From a checkpoint of a small mixture-of-experts model trained on Wikipedia: vocabulary 2048, 64 experts in each of 5 layers.
Below are experts of layer 2 (counted from 0) of a mixture-of-experts language model. Rows are named router (the router's row for the expert), gate (a neuron's input weights, with its number), up (a neuron's input weights, with its number), down (a neuron's output weights, with its number) and show model dimensions 0-127. Each number is 128 + 24 x the weight over its row's rms, rounded and kept within 0 to 255.
Before each expert's rows: a language model's description of what the expert responds to. This comes from a sample of Wikipedia text that the model never trained on.

# expert 17
Description: Word-final suffixes like ation, ant, ment, ive, ence, ess completing words such as Lieutenant, aviation, awareness, publications.
router [106 124  75 140 150 163 150 119  92 137 130 119 150 127 149 113 107  90 120  64 120 153 147 148 170 130 141 112 108  79 112 120 151 115 140 148 119 133 143 157  94 157 123 147 158 108 136 147 151  78 122 143 158 148 136 123 109 119 155 124 152 130 161 125 160  77 124 112 138 109  95 105 131 125 169 146 171 106 119 155 132 100 121 148 127 150 113 130 135 152 141 153 123  82 145 146 145 143 131 127 133 114  75 150  72 141 139 144 124 153 157 137 127 141  86  99 179 116 137 152 133 176 151 120  90 111 141 160]
gate0 [146  69 132 100 105 133  93 140 122 153 116 149 159 135 143 102  98 140 146 109 177 137 132 119 107 132 141 161 150 108 140 104 127 123 149 143 122 152 106 108 149 126 135 116 136 148 119 112  85 150 119 136 113 147 109  96 114 122 118 148 116 138 108 137 127 126 165  63 137 113 130  93 112  96 184 116 123 137 128 130 121 154 145 162 103 133 125 191  81 125 139 138 117 119 104 134 134 106 195 136 164  89 174 157 107 106 104 133 116 182 140 178 152 112 120 139 107 123 118 159 141 116 147 126 109  89 167 110]
up0 [118 133 107 138 111 149 170 111 140 136 158 158 137 119  89 174 117 125  86 143 163 121 147 100 118 147 162 110 154 142 120 114  93 129 140 121 160 128 153  94 144 129 156  98 129  86 127 143 124 148 104 157 127 123 144 215 160 130 109 130 135 115 103 142 168 111  83 137 127 149 109 129 130 131  92 137 142 138 125 131 175 153 111  87 147 141 156  94 197 161 131 160 132 139 158 121  91 116 120 124  93 136 106 106 170 123 137 172 133 122 115  93 135 118 149 110 143 138 123 100  99 111 109 109 133 131  87 129]
down0 [110 113 169 121  90 133 111 141 104 152 120  93 134 123 134 137 108 148 110 114 175 136 138 123 126 100 115 163  97 135 128  66 124 188 147  98 112 160 151 146  97 119 114 139  83 113 166 133 135 114 141 153  88 104 153 132 103 171 115 109  98 160 126 156  99 128 144 153 140 150  74 105 138 157 124 120 129 137 154 124 167 148 105 108 153 126 139 112 133  69  90 102 124 137 154 157 140 113 182 133 175 129 114 115 122 111 100  97 122 124 139 172 143 115 130  77 138 145 139 119 124 155 122 111 142 108 151 136]

# expert 50
Description: The first two digits of four-digit years, such as 19 in 1931, 20 in 2013, 18 in 1890.
router [129  82 107 136 108 154 103 105 122 128  80 186  93  96 132 164 145 115 117 127 147 177 136 136 137  93 118  86 118 118 118 108 137 130 118 136 163  77  93 126 137 103 115 163 142 158  97 137 167  81 132 155 110 119 116 165 159 150 117 144 107 116 179 139 106 137 132 170 109 127 155 142 105 134 133 121 110  79  86 105  93 155 134 123 118 127 132 147 121 126 105 168 116 141 128 135  92 103 120 128 131 114 111 137 174 125 154  89 108 108 146 122 129 149 130 159 126 111 120 101 108 125 153 122  93 182  96 125]
gate0 [113 117 126 113 139 112 167 149 126 116 143 136 136 131 114 109 152 143 121 131  99 105 152 124 118 148 125  84 118 107 124 147 152 122 160 145 144  76 122 102 116 134 147  88 116 123 133 108 132 108 110 162 139 130 101 197 131 144 154 141 140 136 135 163  96 164 158 128 148 136 149 131 135 128  88 117 145 148 190  77 206 156 106  99 116 107 121  92 120 143 177 121 110 105 104 155 122 157 132 175  95 111 139 151 121 122  82 134 134 125 126 149 173  77 148  94 149 106 123 151 135 109 148 119 135 145 147 137]
up0 [114 149 148 138  92  92 140 119 104 138 109 132 134 110 112 148 111 134  80 147 148 105 116 137  95 138 143 148 181 150 160 124  99 129 129 128  97 145 156 147 130 130 107 152 125  91 140 163 118  92 133  93 116 131 164 128  94  96 155 138 135 131 110 128 159  65 121 103 126 119 139 106 154 111 167 138 126  81 100 186  75 102 189 126 119 121 101 131 132 114  85 136 104 162 102 134 161 111 146 115 128 155 106 112 153 115 161 130  97 132 113 150 118 125 121 144 110 148 108 103 140 119 167 178 110 112 135 158]
down0 [ 91 102 130  93 144 145 122 117 125 157  98 105 113 129 128 138 127 145  97 128 192 164 132  73 103 143 131 119 116 107 119 122 163 156 104 121 136 113  98 101 124 135 106 161 129 135  96 149 118 114 157 135 116 115  72 110 100 141 129  81 126 131 144 109 144 124 173 149 136 170  73 127 167 152 156 127 135 152 107  96 127 121 103 146 156  89 133 143 111 129 142 139 130 154 139 158 149  75 138 198 141 141 167 132 137 112 104 108 136 114 133  85 137 109 159 115  91 132 129 142 122 152 113 149 167 139 162 114]

# expert 62
Description: Middle or final word pieces after a consonant start, such as Bes-ides, Ch-ines-e, qu-ality, bibli-ography, fr-iend.
router [126 119 143 171 131 120 134 143 110 100 156 123 176 147 114 119 150 140 111  91 115 127 141 168 150 193 103 147 123 128  91 125  92 120 135  97 119 128 134  99 146 112 112  85 157 146 109 104 102 101 135  97 144 106 144 146 143 132  94  75 113 110 121 100 152 109 175 104 133 110 100 114 152 154  96 171 141  69 147 126 109 135 116 161 139 132 113 125 153 122 164 145 138 152 105 137 156 117 148 161 170 144  91 131 122 128 150 167 142 138  74 121 155 145 133 100 138 147 145 115 111 103 118 164  88 124 156 145]
gate0 [127 154 139 114  82 121 105 126 114 156 132 148 133 123 117 133 114 173  93 148 111 115 138 144 143 172  95 163 132 130 153 166 155 108 123 119 149 129 157  98 146  86 119 109 108 160 127  75  91 107 108 126 127 115 146  96  99 148  73  99 101 151 155 100 157 145 136 103 152 151 125 166 120 152 108 152 127  82 123 178 122 164 103 110 108 112 101 132  72 133 132 142 112 104 178 128 142 126 150 147  83 113 122  98 132 131 132 127 109 114 150 165 166 131 158 166 130  99 143 114 123 110 123 134 114  93 122 156]
up0 [124 129 137 123  77 135 108 141 118 121 140 116 146 105 162 110 186 155 162 142 151 137 115 149 172 152 137 131 147 113 177 140 147 143 136 110 140 140 163 139  95  88 119  96 161 147 143 135 126 159 140 134 132 141 137 120 143 126  85 143 120 128 121 128 171 125 187 109 173 122  93 127  87 131 205 179 135 135 125 103 125 141 121 139 181 133 134 151 102 117 155  97 110 111  91 133 137 124 131 135 151 132 134 107 108 120 138 163 137 108 114 110 164 155 142 133 121 141 138 119  99 101 197 108 114  95 146 110]
down0 [170 103 119 107 127  98 145 151 161 130 106 169 149 132 118 146  76 130  88 150 156 107 147 164 107 104  89 109 185 140 118 148 137 108 116 174 128 108 161 152 114 143 101 138  88 126 110  97 147 114 137 144 109 166 104 140 124 140 109 159 123 130 103 112 105 160 115 116 172 169  97 128 160  89 123 120 148 111 175 136 125 102 122 136 133 126 150 100 131 113 111 117 113 169 122 105 132 140 100 115  99 133 101 171 111 113 173 116 141 122 123 123  68 105 116 140 149 113 153 159 122 148  89 143 156 152 127 157]

# expert 36
Description: En dashes in year and score ranges, commas after dates, heading = markers, and ur/up pieces like Hond-ur-as, Occ-up-ation.
router [137  99 133 141 138 130 166 170 142 142 160 133 187 124 117  91 166  95 123 116 140 168 118 124 111 158 116 111 158 117 102 109 107 122  98 158 122 135 151 161 131 139  98 145  98 128 106 143 139 167 135 114 103 120 126 114  90 135 124 111 151 101 117 124  85 161 122 142  85 118 107 157  92  75 122 143 109 155 130 111 177 146 153 134 190 101 106  97 172 134 114 136 138 118 111 122 129 116 109 137  94 102 146 154  97 161 134 123 154 141 141 157 149 118 111  92  93 112  94 129 117 120 128 183 117 111 156  97]
gate0 [112 112 142 101  97  96  94 110 128 159 164 106 125 131 154 133 141 103 144 137 107 123 127 128 143 149 129 134 110 127 146 152 144 138 123 129 143 159 113 119 139 137  79 139 126 155 148 170 113 114 144 114 132  84 111 125 119 134  95 152 150 128 187 154 107 137 146 160 126 157 109 126  72 135  81 163 138 125 169 152 128 132 152 142 101 119 120 126  84 161 108  99 140 141  47 114  52 115 167 134 142 148 125 154 128 127 121 116 138 140 116 173 127 176 151 139 121 111 114 110 125 149 173 113 114 136  94 150]
up0 [134  98  94  99 135 127 140  76 155 121 113 101 114  91 110 116 155 120 137  89 157 125 133 137 164 117 140 137 142 120  96 128 103 160 161 125 137 116 138 130  80  72 181 132 132 103 129 113 139 122 119 175 151 162 136 126 144 170 132  85 174 128 135 148  98 117 110 126 136 126 158  95 138 131 165 149 135 104 127 146  97 137 134 118 156 152 146 149 176 160 125 131 116 134 124 158 147 133 123 145 134 125  96  95 109 145 141 139 127 100 163 107 106 119 139  95 108 127 218 147  92 145 156 122  99 135 134  98]
down0 [110 117  75  91 114 138 140 134 113 161 107 146 129 121 122  94 129 143 126 156 128  71 122  91 175 134 111 144 102 122 141  88 166 125 102 199 141 122 106 119  65 147 160 129 144 141 133 118 135 143 146  98 142  75  84 129 114 129 137 105 107 117 143 141 135 120 165 146 135 169 148 127 134 139  93 122 154 121 109 143 126 157 159  87 131 120 120 100 114 146 128 109 130 138  77 138 134 146 130 162 163 163 154 190 146 110  95 147 125 137 120 108 128 106 103 131 127 168  96 116 121 110 120 145 163 138 114 152]

# expert 44
Description: Words after was, is or to, mainly past participles and as, such as was used, known as, was called, released.
router [128 165 114 163 134  87  76 128  88 183 165 117  91 116 144 144 128 127 116 157 141 157 107 111 156 102 146 112  95 108 103 106 106 133 119 161 130 167 132 170  86 153 118 150 139 152 111  94 122 148  97 101 110  92 139 121 139 168 148 130 144  85  95 107 107 159 163 134 153 101 132 130 145 129 155 156 145 131 126 171 127 148 179 150 156 142 130 140 127 112 138 136 106 129 114 112 157 102 133  98 148 113 116 117 129 119 149 123 116 111 132 109  70 126 128 165  82 118 125 104 104  93  95 167 131 126 144 144]
gate0 [ 96 142 118 156 131 175 110 115 143 161 126 121 129  92  95 131 140 175 142 145  95 144 123  95 143 114 128  98 137  61 111 123  91  96  97 178 140 170 164 106 132 104 134 113 126 119 134 111  92  64 126 111 137 121 129 124 110 150 120 140 125 128 123 170 166 120 146 141 157 123 140 110  97 134 186 148 131 169 143 143 153 129 108 112 109 151 106 136 130 129 114 114  74 138 134 147  96 122 136 122 123  96 156 152  81 124  87 157 144 120 133 108 129 146 155 123  62 150  89 133 147 135 111 107 133 118 133 128]
up0 [181  76 165 127 151  89 136 152 107 119 136 116 126 150 104 136  70 114  94 154 150 146 147 141 101 132 122 126 131 179 118 123 119 102 108  99 143 119  66 141 155 100 130 123 130 151 139 160 136 174  97 174 112 140 145 121 143 155 162 118 126 158 124 117  86 157 119 160  97 115 124 100 179 120  96 116 136  95 156 117 117 144 142 134 139 128 186 122 130 129 106 146 105 104 139 106 166  98 137 150 147 158 105 145 115 159 158 141 112 108 157 154 131 103  93 140 122 139 143 135 119 171 142 160 133 119 114 140]
down0 [144 143 106 110  78 160 135  83 152 139 134 123 138 113 127  95 112 163 146  88 150  91 136 147 111 158 148 107 148 129 138 117 154 134 106 143 129 137 179 122 108 129 122 137 112 158 131 111 115 101 138 127 105 121 131 103 167 139 136 128 146 121 137 113 119 116 123 120 138 131 136 112  95 116 164  82 151 153  86 175 155 105 151  93 121 131 101 163 131 120 171 139 147 112 117 111 107 141 110  68 124 148 114 130 172 124 131 111 104  83  93 157 100 138 142 163 102 149 119 101 138 116 138 125 153 155 221 114]

# expert 57
Description: Forms of be, have and modals after a subject, e.g. the population was, it is, would insist, have been.
router [149 133  84 140 136 114 108 120 125 128 112 137 121 120  90 147  83 130 156  83 129 179 133 164 152 103 150 101 118 129 103 145 102 149 108 137 152 115  87  91 148 142 139 108 159 138 129 137 106  96 138 113 120 182 104 166 152 148 103 197 153 103 134 111 119 142 146 129 112 123 188 112 138 110  92 147 116 104 177 128 169 115 145 129 115 154 124 149 125 112 137 125 134  90  89 112 114 130 136 125  83 144 148 123 153  79 159 126  89 116 123 131  80 104 129 138 131 147 174  99 126 118 145 125 120 104 144 146]
gate0 [113 127  94  95 128 136 162 130 136 148 153 100 100 106 128 129 102 157  98 104 116 124  74 137 118 149 172 149 125 139 151 143 147 137 194 149 125 137 140 130 181 112 122 120 134 128 134 180 115 139 173  85 106 153  97  87 117 144 173 172 122 144 138 149 132  93 126 128  81 142 134 141 132 112  96 104 104 135 127 118 119 137 121 162 127 113 120 177 108 119 134 102 152 128 154 103 132 118 162 179 157 112  99 141 128 109 151 108 137 127  75 130 134 158 153 106 153 117  87 111 146 135 172 124 154 137 159 123]
up0 [129 132  81 123  89 100 168 126 114 116 139  74 110 106 124 136 136 140  82 137 119 142  80 150 138  94 159 144 124 114 124 152 122 140 175 145 113 135 152 144 167 143 144 152 130 167 134 184 132 151 139 106  68 109  99 132 117 129 162 129 157  97 152 146 132  94 161 118 108 106 128 135 110 135 116 153 107 134 166 122 128 116 145 179  99 100 154 151  93 105 101 115 113 123 117 134 123 127 144 176 158 127  82 134 101 121 144  99 161 133 119 117 128  98  95  79 125 104 149 138 126 156 117 119 174 120 156 140]
down0 [149 123 136 156 120  98  96  83 140 107 151 119 141 134 112  88 136  93 146 169 130  95 153 117 131  94 156 124 130  98 119 157 136 141 123 158 158 143 135 172 131 139  70 139 110 147 107 126 144 125 106 153 156 147 152 142 176 123 108 125 123 141 125 145 105 121 106  95 152 121 133 133 131 137 110 110 103 129  94 133 129 145 150 107 186 153 126 103 140 167 147 130 126 142 131 118 105 114 116  83 128 133 169 100 144 125 112 193 117 135 168  86  99 127 138 121 160 191 130 113 100  83 131 165 117  82 101 119]

# expert 23
Description: Possessive pronouns his, her, their, him, plus word pieces f, un, ire, fl inside words like brief, begun, retirement, Wallflower.
router [139 110 120 101 127 141 142 122 170 151 126 130 143 142 133 138 104 156 136 108 107  89 149 143 141 168 178 133 149  96 153 124 134 154  96 112 137 155 110 138 122 136  96 169  84 159 152 117 115 151 116 144 125  91 170 134 103 105 169 113 163  82 118 127 156 127 180 134 129 108  99 126 113 140 127  86 151 135 167  84 185 110 171 125 114 135 141 139 142 128 111 117 160 138 125 112 149 110 134  98 146 136 109 174 103  78  99  88 124 139 114 109 116 132 157 127  87 152 130 135  88 113  99 112  99 160 144 122]
gate0 [114 153 155 162 105 112 117 133 167 134 132 128 156 155 114 120 134 165 186 138  93 104 184  76 148 131 159 148 112 139 158 158 171 160 147 155  71  87 129 125 139 124 165 167 120 111 121 140 150 113 118 123 131 124 157 102  83 153 119 139 136 123 154 133 119 110 117  95 142 132 123 163 140 154 131 110 163 116  99 139 109 143 134 164 117 160 105 125 146 120 115 135 132 138  81 104 137 148 135 215 146 135  87 115  94 132 127  96 123 109 130 145 150 121 136  89 116 141 165 121 131 136 147 113 142 112 139 130]
up0 [145 127 154  90  99 135 108 158 132 116 124 127 169 122 136 102 112 137 124 130 118 109 108 163 146 130 138 117 167 139  87 129  93 138 128 129 162 133 162  71 146 144 147 175 136  96  75 152 101 125 108 148 149 110 212 136 152 102 127 128 161 177 144 152 114 121 158 151 140 117 108 142 114 129 102 128 113 101 132 132 160 123 149 155 114 135 128 130 133 154 107 178 136 122 115 148 119 160 151 136 121 138 131 148 122 156  92 150 117 128 132 103 117 115 153 122  88 158 109  67 190 108 116 117  95 110 106 123]
down0 [126 127  91 135 118 144 162 134 129  79  92 143 137 137 133 108 144 161 121 170 122 125 102 144 147 140  99 121  89 112 114 142 141  85 102 144 148 145 112 130 109  94 120 154 140 133 122 122 147  94 123 168 166 135 169 145 127 143 148 112 123 110 118  93 148 119 132 180 150 136 128 115  74 153 121 204 120 140 152 110  92 140 117 110 123 150 136 170 118 115 109 153 139 171 145 140 125 151 157  79  74 130  97 121 132 133 100  92 168 153 136 111 114  93 129 114 136 134 151 154  75  86 127 113 119 134 120 148]

# expert 26
Description: Commas in running prose and lists, after introductory phrases, place names and surnames, such as During his tenure, and Stettin, Germany.
router [ 73 106 140 123 133  91 141  90 173 108 140 172 134 114 166 154 107 128 145  61 126 107 129 129 162 111 136  97 128 158 151 106 106 150  97 180 157 135 127 114 107 125 133 126 160 185 108 111 117 146 132 104 103 172 128 155 135 135 146 119 120  96 129 146 107 126 113 159 135 119 156 107 135 120 148 143 104 135 146 173 103 125 121 135 120 145 129 149 110 120 166 182  92  80 100 132  83  87 113 112 118 113 129 121 145 128 103 125 138  94 132 114 148 139 126 140  92 150 118  87  73 117 145 136 112 128 112 140]
gate0 [141 168 120 157 125 138 114 144 121 127 136 182 138 128 125 170 154 192 133 102 145 155 124  99 101 104 131 131  91 112 164 146 118 158 170 112 129 117 152 112 129 146 122 151 118 139 152  96 106 104 150 138 142 143  94 134 123 149 131 142  84 147 112 149 135  79 113 113 112 146  93 141 111 100  97 135 141 144 109 133 139 165 109 136 121 145 123 124 172 139  95 169 109  89 109 132  89 116 137 145 142 100 181 141  86 145 145 165 178 108 146 123 151 127 134 142 102 166  93 172 167 137  89 128 148 118 141 134]
up0 [120 169 159 126 126  57 121 142 118 127 100 126 145 198 127 145 115 107 141 151  96 122 100 121 134 113 145 119  89 112 140 122  92 157 202 135 144 145 146 100 140 159 123 142  88 104 128 102 109  87 145  80 140 124  92 127 145 140 144 127 118 159 129 152 153 171 111 137 139 152 124 141  99  86 130  85 145 132 157 107 159  83 121 118 138 143 140 112 117 120 129 124 115 107 114 162 104 110 153 117 110  98 117 161 127 166 128 154 126 132 145 130 150 140 148 123 123 160 105 109 144  92 124 164 186 123 143 121]
down0 [120 110 144 150  90  85 137 114 109 147 126  82 114 120 141 112 171 135 142  92 147 112 134 114 140 121 146  91 130 169 117 121 125 132 149 114 134 154 156 121 111  91 147 101 193 136 125  87 106 159 140 142 133  75 131 126 168 165  95 115  83 114 134 142 137 125 130 155 161 127 177 148 120 112 105 110 140 174 123 145 127 102 113 138 136 139 131 131 102 133  96 117  99 134 112 111 144  75 165 122 173 152  93 108 139 114 138 146 146 143 159 144 178 120 156 105 132 126 111  96 139 133 122 118  61 145 158 135]

# expert 39
Description: The determiner the/The, mostly after prepositions or at sentence start, e.g. in the city, The men's, plus This, It, these.
router [109 139 133 131  99 140 104 118 123  86  98 171 118  73 169 174 153 146 108 104 130 172 128 140 128 114 114 117 163 115 148 126 127 156 101 118 150 126 115 103 115 122 131 128 162 128 115 144 134 141 163 163 103 135 122 124 134 133  78 154 118 120 156 168 114 171 122 158 131 137 177 123 133  76  85 110  87 115 115 134 121 103 189 107 137 140 130 131 103 130  98  95 134  97 169 140 113  96 143 114 133 111 121 125 166 115 146  84 100 146  96 144 141 109 130 132 121 112  79 115 113 120 162  93 155 151  95 134]
gate0 [122 117 125 144 133 152 128 119 124 131 134 106 161 156 109 126 128 118 130 137 115 154 106  94 142 129 172 115 160 156 171 148 141 123 129  80 101 151 118 135  99 129 148 106 135 148 180 162 117 189 136 130 126 113 112 163 114 142 132  91 138 158 159 106 170  89  89 112 119 145  99  96 139 144 127  87 163 131 154 126 166 125 154 107  95 141 143 121  89 107 145 108 152 177 145 111 165 134 138 156 172 157 120 131  94  79 145  99 117 119 127 128 163 140 111 148  71 106 150 115 121 104 140 156 145 117  96 137]
up0 [203 131  92 125 125 109 154 126 137  90 117 156 113 106 156 152 139 141 146  93 102 132 115 123 123 119 152 149 143  94 121 138 110 110 122 103 120 118 136 125 149 127 132 120 136 136 144 147 124 115  89 116 114 101 124 122 103 165 123  94  77 123 150 136 147 173 149 123  96 109 147 132 140 116 156 134  73 157 116 128  96 123 187 120  88 144 127 141 130 129 172 122 130 122 122 140 152 138 147 117 128 126 106 151 154 129 116 136  64 156  89 112 175 170 114 160 157 107 156 127 166 173 140 166 125  96 132 173]
down0 [143 147 107 143 103  73  97 128  81 130 141  88 103 149  96 143 105 102 157 126 158 132 121 158 113 117 115 110 141 172 113 103 142 138 137 130 123 134 122 132 112 151 140 139 158 135 105 130 148 113 176 147 163 135  75 109 130 113 135 154 123 135 112 121 145  99 126  96 174 140 106 132 156 113 132 112 151 128 118 158 146 106  83 124 119 113 158 129 133 153 110 162 145 104 114 140 118  83  92 128 110 106 155  87 190 137  88 188 109 104 172 175 149 146 101 139 141 150 108 161 125 120 143 125 108 152 129 101]

# expert 37
Description: The word and, commas, semicolons, or and & that join items in lists and names, as in historical and cultural, Taita-Taveta District, Kenya.
router [119 101 142 144 104 125 107 124 124  92 114 161 116  89 133 169 126 112 108 134 140 144 126 136 133 101 120  85 124 139 119 118 138 121 116 156 148 129 124 114 125 123 117 149 145 153 102 122 153 125 164 157 121 156 103 123 145 132  95 132 113 117 187 169  94 147 127 139  83 110 165  90 114  95 103 133 106 120  84 129 109 120 149 108 130 154 151 165  97 113 159 176 124 116 147 160  58 121 133  88 167 140  71 134 172 142 133  91 150 110  94 103 166 133 107 133 117 112 122 105 134 149 143  95 102 163 110 108]
gate0 [143 123 133  93 125 163 128 145 124 161 128 138 170 133 127 140 116 103 103 117 148 106 133 101 137 125 151 126 116 129 179 121 114 124 145 128 117 213 107 119 129 142 135 121 157 160 182 136 138 163 105 151  99 148 122 107 129 121 124 129 137 163 176  90 129 100 138  62 138 137  97 163  93  69 152 183 110 133 176 141  94 106 108 122 132 115 138 109 113 127 130 132 135 127 117  88 114 127 136 129  81 154 105 138 150 146 112 134 123 137 134 125 119 165 166 117 153 125 124 124 131 156 115 187  92 114 123 119]
up0 [111 140 117  74  67 140 134 119 149 104 151  89 116 144 121 144 145 144 156  87 120 106 149 202 124 118 135 137 116 104 128  85 116 162 164 116 106  91 167 140 134 139 160  80 145 103 137 101 146 116 108 136 122 168 155 129 111 122 170 106 166 147 124 127  90  92 135 136 143  88 139 115 116 149 182 142 155 115 127 134 108 112 130 129 111 126 102  81 103  75 132 140 119 137 108 137  99 193 128 119  98 111 124 131 134 120 119 140 145 127 154 126 178 140 122 128 124 135 120 161 111 125 139 143 141 118 100 129]
down0 [125 139 112 150 149 114 112 137 158 113 117 104  77  90 111  99 113 128 115 179 104 169 126 134 131 158 105  89  85 114 120 148  75 152 145 170 126 150 108 176 134  87 128 149 135 148 149  99 135 148 152 149 108 133 162 151 166 112 124 119 166 134 119 145 100 127  74 148 146 151 143 105 136 163 134 114 146 109 137 137 143 111 153 105 166  96 132 155 110  98  91 139 138  85 147 129 130 163 142 139 187  89 119 117 139  96 124 124  86 133 114 141 116 110 137 162 122 156 147 110 133 102 124 116  96 153 145 115]

# expert 43
Description: Mostly to after verbs and nouns (announced to be, contribution to), plus on, into, over, out, up and through.
router [127 103 139 127 110  99  99 120 170 125 150 134 123 118 161  87 171 107 118 110 167 120 139 117 109 145 118 123 125 100 134 128 114 173 175 141 112 131 152 145  96 145 130  80 125 150 149  98  92 106 131  92 117 165 157  95 153 118 118 144 140 147 145 117 115 154  96 130 127  89 133 136 103 171  81 152 123 159 100  90 120 116 165 159 174 112 136  94 176 121 100 156 131 110 144 112 122 171 118  98 144 111 127 146 175 125 135 118 129 141 132 108 136 146 103 115 127 110 148  82 113 166  75 119 123 126 170 116]
gate0 [115 137 156 150 144 176 171 108  92 117 138 123 104 127 165 108 151 136 153 115 136  89 129 109 115 136 145 124 160  91 107 141  95  85 119 118 117 154 151 145 127 122 118 119 128 112 125 159 156 122 152  93 181 147 136 119 100 112 114  85 128 105 131 116 118 109 115 128 139 125 100 114 136 129  97 110 147 144 139 145 126 152 175 155 159  85 122  79 180 137 141 144 124 131 138 135 160 147 178 109 118 129 169 125 131 147 137  87 126 167  65 134 135 112 103  69 137 112 122 143 116 125 113  82  99 128 145 170]
up0 [121 122 122 155  98 131 119  98 132 124 103 111 137 134 143  79 102 133  74 143 155 130 127  82 103 106 145 108 143 112 135 171 139 121  82  72 145 118 145 143 120 124 148 123 161 145 161 125  81 121 159 170 171 137 148  94 133 147 140 132 103 127 116 145 128 117 135 143  75 145  96 173 134 122 138 103 116 117 123 133 130 164 112 147 114 175 120 101  88  94 135 102 136 130 148 128 170 114 120 121 103 117 105 126 164 127 147 127 131 149 141 156 102 175 103 115  98 127 133 112 115 108 146  90 106 128 172 193]
down0 [153 130  98 128 108 118 125 117 145 156 101 128 156  87 131 159 104 140  98 151 145 145 109 150 111 128 137 208 166 155 147 137 154 104 113 158 167 137 116 123 124 171 144 168 124 115 129 111 133 132 136  80 132 163 178 136 140  78 136 122 126  90 102 116 109 134 133 147 142 120 114  92 129  79 148 147 153 132 116 162 107  98 129 147 121 145 137 133 139 132 121 100 153 119  92 100 149 142 100 129 153 157 144  85  95 146 120 108 148 134 155  69  89  89 149 144 112 125 125  97 105 159 116 153 122 150 139  98]

# expert 20
Description: Relative and linking words like that, which, such, plus word-final pieces completing nouns or verbs, such as tort-ure, pl-ace, wro-te.
router [109 152 145  91 111 101 132 123 153 128 171  96 116  95 123 119 155 134  90 123 106 103 134 147 181 119 153 128 121 116 137 155  79 129 107 112 135 143 144 187 154 121 159 144 116 158 132 149 106 141  94 140 131 127 135  98 129 129 161  95  87 128 143 110 126 125 123 120 136 153  92 128 144 106 119 133  87 137 158 135  97 138  67 139 124 129 139  86 139  97 147 145  85 113 141 147 164 107 136 110  87 115 102 152 161 190  87 154 121 154 118 131 103 178 143 131 166 110 153 102 137 114 122 150 125 142 132 165]
gate0 [161  94 119 158  61 145 149 116 132 147 114 110 129 130 128 151 147  89  98 167 150 133  77 166 156  99 178 136 126 132 124 124 145 136 110 132 103 133 133 127 148 126 117 159  78 163 166  98 101 125 134 142 156 116 138 153 132 181 154 166 150 166 103 122 132 119 132 127 128 124 133 122 122 142 164 161 132 133 102 132 119  99 140 103 129 103 138 168 128  93 133 157 139 118 137 129  95 119 107 131 122 138 117 132 103 124 141 191 178 105 135 130 134 111 174 104  90 125 137 121 141 152 140 103 125  72  94 168]
up0 [133 136 117 131 128 105 139 176 155 119 146 109 102 104 122 177 151 125 125 153 123 132 100 111 126 175  99 162 160 119 131 106  93  93 119 136 156 116 131 127 133 110 156 129 117 123 168 130 155  99 153 128 125  99 140 100 140  97 168 122 144 138 176 127 140 142 163 105  72 166  79 185  98 118 132 161 106 161 131  96 126 106 112 199 110 130 147 131 126 145  88 116 107 122 141 123  91 100 114 135 188 124 126 124 133 135 167 139 105 149 148 122 133 115 131 145 146 160 111 128 137 148 175 138 156 109 125 112]
down0 [110  97 137 113 116 105  99 133  62 185 152 113 149 118 107 102 124 130  83 106 103 165 124 182 134  92 119 119 110 137 147 100 138 172 106 135 137 123 100 134 106 160 121  88 103  87 112 135 113 142 131 122 149 162 155 154 150 129 115 123 120 114 130 163 170 162  98 110 164 108 151 138 159 116 105 139 132 169 141 112 114 153 185 147 111 120 156 125  96 124 112 134 143 130 155 130 119 134 144 128 115 134 134 154 114  77 148 110  87 166 110 129 130 112 120 124 138 161 151 186 154 116 136  97 116 104 110 112]

# expert 14
Description: Middle pieces after a word-initial vowel or short start, such as aut-op-sy, Helic-op-ter, E-pis-ode, C-ast-ing, Euro.
router [ 97 149 126  94 106 135 167 137 107 145 166  82 131 143 160 140 116 139 120 150 132 159  88 146 134 138 158 145 135 130 100 126 120  76 105 134  91 165 154 153 149 114 149 163 119  97 156  89 148 146 124  99 153 127 110 113 121 124 127 120 179 122 108 103 124 142 115  74 104 107 127 105 129 134 147 148 119 170 143 176 139 128 125  94 162 153 107 160 160 172 104 134  85 135  83 117 133  98 124 111 111 114 144 175  95 125 140 138 114 122 138 125 113 103 164 136 151 115 166  89 146  99 142 124 143 149  90 149]
gate0 [115  84 147 122 104 159 140 106 108 116 110 108  70 142 131 159 145 136 123 125 134 115 138  77 128 149 151  81 121 129 152 132 122 140 121 118 134 114 164 125 131  72 132 141 130  73 126 133 125 150 126 161 156 101 124 118 125 106 103 113 116 134 134 178 117 132 153 147 109 122 116 120 138 139 137 127 104 145 126 167 102 109 101 168 125 101  79 127 175 167 149 127 157 205 118 168 114 143 163 120 143 130 107 126 171 121 161 157 163 129 126 139 175 111 130 117 133 128 109 151 115 116  64 151 108 112 132 114]
up0 [121 179 148 102 143  94 151 140 142  74 116  77 182 129 140 139 105 117 141 110 126 128 127 103 137 144 116 129 114  90  93 100 146 127 120 111 111 144  85 130  93 121 157 122 130 133 154 134 149 154 138  88  68 121 118 153 129 148  85 131  92 160 104 146 144 160  83 147  93 168 143 144 126  86 135 180 154 137 141 125 115 147 118 156 133 120 135 119 143  73 162 113 125 110 143  52  96 143 110 132 112 114 137 115 157 121 103 125 131 156 126 105  96 128 108 150 132 102 141 119 155 130 131 142 133 147 141 118]
down0 [ 59 157 138 123 140 139 138 107  97 139 102  99 119  74  93 132 121 169  98 112 123 172 134 164 128 113 138 148 145 123 128 107 126 133 137 131 141 140 157  98 163 107 133 126 120 120 139 131 188 101 115 101 132 137 142 137 111 141 158 129 104 105 100 159 105  94 120 120 139 106 108 142 153 129 157 121 108 115 142 102 124 140 130 113  84 135 156 189 124 150 151 181 137 115 166 131 149 107 163 108 140 158 148 104 173 181 141 116 156 104  99 143 122  94 125  74 119 118 119  92 163 127 142 133 119 123  98 115]